config.yaml
n_layer: 10
d_model: 224
n_experts: 128
experts_per_token: 6
d_expert: 32
d_shared_expert: 192
activation: "swiglu"
moe_layers: [0, 1, 2, 3, 4, 5, 6, 7, 8, 9]
router_score: "softmax"
normalize_top_k: false
routed_scale: 4.62
balance_loss: 0.00016
balance_bias: true
router_noise: 0.05
router_cosine_scale: 14.0
n_groups: 8
groups_per_token: 3
init_std_router: 0.0231
lr_router: 0.000974
vocab_size: 8192
norm: "rmsnorm"
norm_eps: 1e-06
tie_embeddings: true
optimizer: "adamw"
lr: 0.00118
beta1: 0.9
beta2: 0.99
grad_clip: 1.0
batch_tokens: [32768, 65536, 131072, 262144]
seq_len: 2048
train_tokens: 449200000
steps: 4384
dataset: "wikipedia_en"
Below are experts of layer 7 (counted from 0) of a mixture-of-experts language model. Rows are named router (the router's row for the expert), gate (a neuron's input weights, with its number), up (a neuron's input weights, with its number), down (a neuron's output weights, with its number) and show model dimensions 0-223. Each number is 128 + 24 x the weight over its row's rms, rounded and kept within 0 to 255. Numbers have three digits each.
Before each expert's rows: "comes before" lists some tokens at least twice as common just after its tokens as in all text; "mostly gets" lists some tokens that are sent to it at least half of the time. This comes from a sample of Wikipedia text that the model never trained on. Tokens count by the router's weight.

# expert 119
comes before: ".", "ü", "é", "ö", "D", "O"
mostly gets: " U", " St", " F", " Dr", " J", " Fr"
router:127099110134146155133106129123135139150121113123134091137158116123130132123086109092119163111074135139152121182115106119134142121164133104143115074158122141104144134127102146140086139123120097123114127160159087111117162124170117158087171163109118118104101143122127181119170123154153137132102130175111112096127136148121100155139140091134130150147119172128115133174095106110097084147114146115109138110120126119132156118122126108098123094128091074154142100127118133086125061129162109143107145110156115099198098137095145147117185079128153133128103141145171143165122136124110121114148114125113118140163118112128134154126092105124178124120148104087146158094105093158114151132171
gate0:133131120152135175141161085116069122099133146142148155146145145117144093128113148134087140073134110096082093120132087129124167113145114138160137113096098164164155100134140173157175153110115129135128098130105158132099087173132114092135113109101127092131144138126099150106149096134143104058117112092120086130150126167117104103122121148152119128170144143131129158137148154162134123132108120171099065121106126131136096111107136125155110146149165121155157115079154103106151130124125109144128145133157101119129150089123072161103116158094121115138142104146093072165097095161124132129147129127153097128114117127135139132148117140122134143114150134141138164102114097142133090090131
up0:129117143164149148097133134100125159107194166128159099145147151139162118121105122087118129109127106124143106131155104139133157093127128140164150116134098146121155158131105141154120113153109137106146096142112133112098091142177173139055142115144120125104101132073104154127151136136139112146122147124106148096101106124092123151099148176137097133124103156146134148131095112154131139139176116159060114158125085108125127064152096125118147125169145135154134082135153119120112132134125089148140127165114085146128107121096112161122082115123110123084121130141115116140120130172150085151134142103157120147153114197123114147104107160165134114147140134112144114108143098117086112091145
down0:124126151147104145128134124096108140115135123108115101121165162127114134108102139149084166114100163127109160147148131110129133122106142126129114113121082129127144115125132116142099127127113135139145139141187117106119100113153162114077139099114154144125113133155132107148109085115127076129099165069103137145121073108080109133116116144115121131156145135165117096138099150093118121177114136139164105125115121167149082123114116106151160120172125139118147123121131118152133155141119119147142122099157105108095126154132165108078143085145095163134106120162121163138113115166137183168172099111118122145113102148116141160150155112156079149109173134167095131160190135150083106073127

# expert 4
comes before: "-", "  ", " Party", " Candidate", " Year", " Team"
mostly gets: "|", " Phylum", " Coordinates", " Animalia", " Clade", " Density"
router:140166116183154134160152128135123152155160151130117157112117135104098101160161141090130105145149151110158137133131118128107140135131142121141166135197159137082128152150113135100102132144073143150149098143102158087117138163128124119154109139131123134119122168093153107156121128111138144113096125095135113123184147125134113141118114136119126160110095146149149154127150151082144124116135145116130103095132116131134113119159119143167138143109135161078140141133104119099105161171133137112092115145165120142131081109164042107151141167132118082121114123156145173084129158127117147155152152128135144129129141113154181107123093174138106099133144139111067104100115137142117183114104
gate0:170133131139133134126177127120119105121156081128107166143098161111126127131117148088131114130137164133135111102078144092135143127096087099100122164119145098136126130106147106113076161140114153066101131100087142128120106122113144100130136108097115104149172172130143135141160105157142116120107137118131166109140137132084189143116111121110147094131146105128100141091144161110143091156125165158099136083138159146105113099131122081119163143138119127111086145095144143137126133133120091119150077131112131152171121140159137159125124150152146112164111128146131143143126098103106131122124125122080146113136126122154131145159140091114131116146171083077156147107171174104130112197151
up0:105127129112113127164154137135150114137119142151140148155121139139146120139116106085115115133110143125123119074115116097157103166100160116081131124127122126116117131126108142122138118131128138089157075128101147154114120108175113183119134151176135122117148119128128127107180172087125059109085140171081145155172119092110113100140135151103118163137153145124111130129117123135093166092134158154111106140114138129097151096112076088119151141084126118131118158099150099140087116154111143144061131115132116138110138120117118145146137105126120129126160150125132123086089126131099146110114110091119174098148098142093171126088127163130134112110128153126142131111060194128176140116126
down0:101153160133134141116105112149146163179142128138118117138095119110174145134172147147150132117153176134138139103128118101132123122143120131119128114104126128097130147141085079091142131063136140152135131099160171090101139133123138135154136137160156109137137153127125140133099165126062105083094155150098158156132096089157064157176096097111085110136116138121147092137088094170123127091150148120137088117151114098143133092139150116146122155148163118155136112141099125103141151137117177124080154101120141096134127128150116151120127167138130138099125129184118141099163110129145125146101117119131161155084135067112138123111141123115144097164110126139113088162115133140112151117118

# expert 123
comes before: "|", "-", "=", "The", " -", "In"
mostly gets: "\n", "\n   ", "\n\n", "\n     ", " Clade", "\n "
router:151108136142157114127143134084147093156112115112096093142128154124099142136172123116147084136139147081112110149126169147129107122138122127159138166096116141134143153167070125114122114168117133140113141142100161099118167181167122152102067117138162145107127132133131097141154081101162151099131157066146097132178114153125130094126130148188137139125097121149109139114161130127115130136169157137125102119126171141100114131094137152192134147132124111116144147108166125117136177127125112088107135149181130124123152111099153118127121176109114114115132117163123152111138108138133185139120167115142149119147129155128166125129085183144100137120113158134088132119119152175129126119112
gate0:110070117111153089155141075122137107158115127097122153145157129134139096162132115120103172123138095130182116126106108112089148108128121146129140118133100130157137117138135119146128130111134100132096163058113188107152134118149090118103126120096079127174142142092111107104151114132122119146138105148121138220123130149147116118116156180125126125110117164119116104137159078110124100109136133136131132106150087141103146088178152115137160108115105142137119153148121162115133148096072105147130147133120117134114088082086170094147086089160164121141137116114142117125153110121151139138124133108121169159118154136158122153153138159124174120114138127147154092124125109095118115107140
up0:142131115122093100099144099119157120148121157101129168101148137101120081105148134133111154150177161131190141153104125109101132093165118150092118134165092141132135114116114105148165185093102104108089144102133155109119119126153129129124149140100119145151123190092099096153142122125157118147141091151118107166114149173156130144152147137140096133130128122103085147154132107092114135132166165098143150088152137136124146084118150089149111152118124166137142141163129109141107137096043133104139106091140074095125106112099140090139069122136165125111137110153110139118117100122114116154130122140153102116140147138164151154128123125131136078151157113157146148108119128140139137101132
down0:150132142140159122153120138084130152121146079151130142122162144110179145111148148119118138122158141088149131126089136124152119133146110124159143077122128155089147130139122086139164154126079130112126131145157149136125135110147147086101126140135212122111107134122097128145133126129115120128097136135120094126083145101121102090132119117125113149115118112128171123138087086179135150154097180088165083145098137127128106132115106112155185168125125122132174128159137104084151137110162126127116074119123098104117138098142156155178087162129117122155128105101174108108144134138110092122177165139185155155134100108112160108109124127113153098152139168149128130127129136104116117139126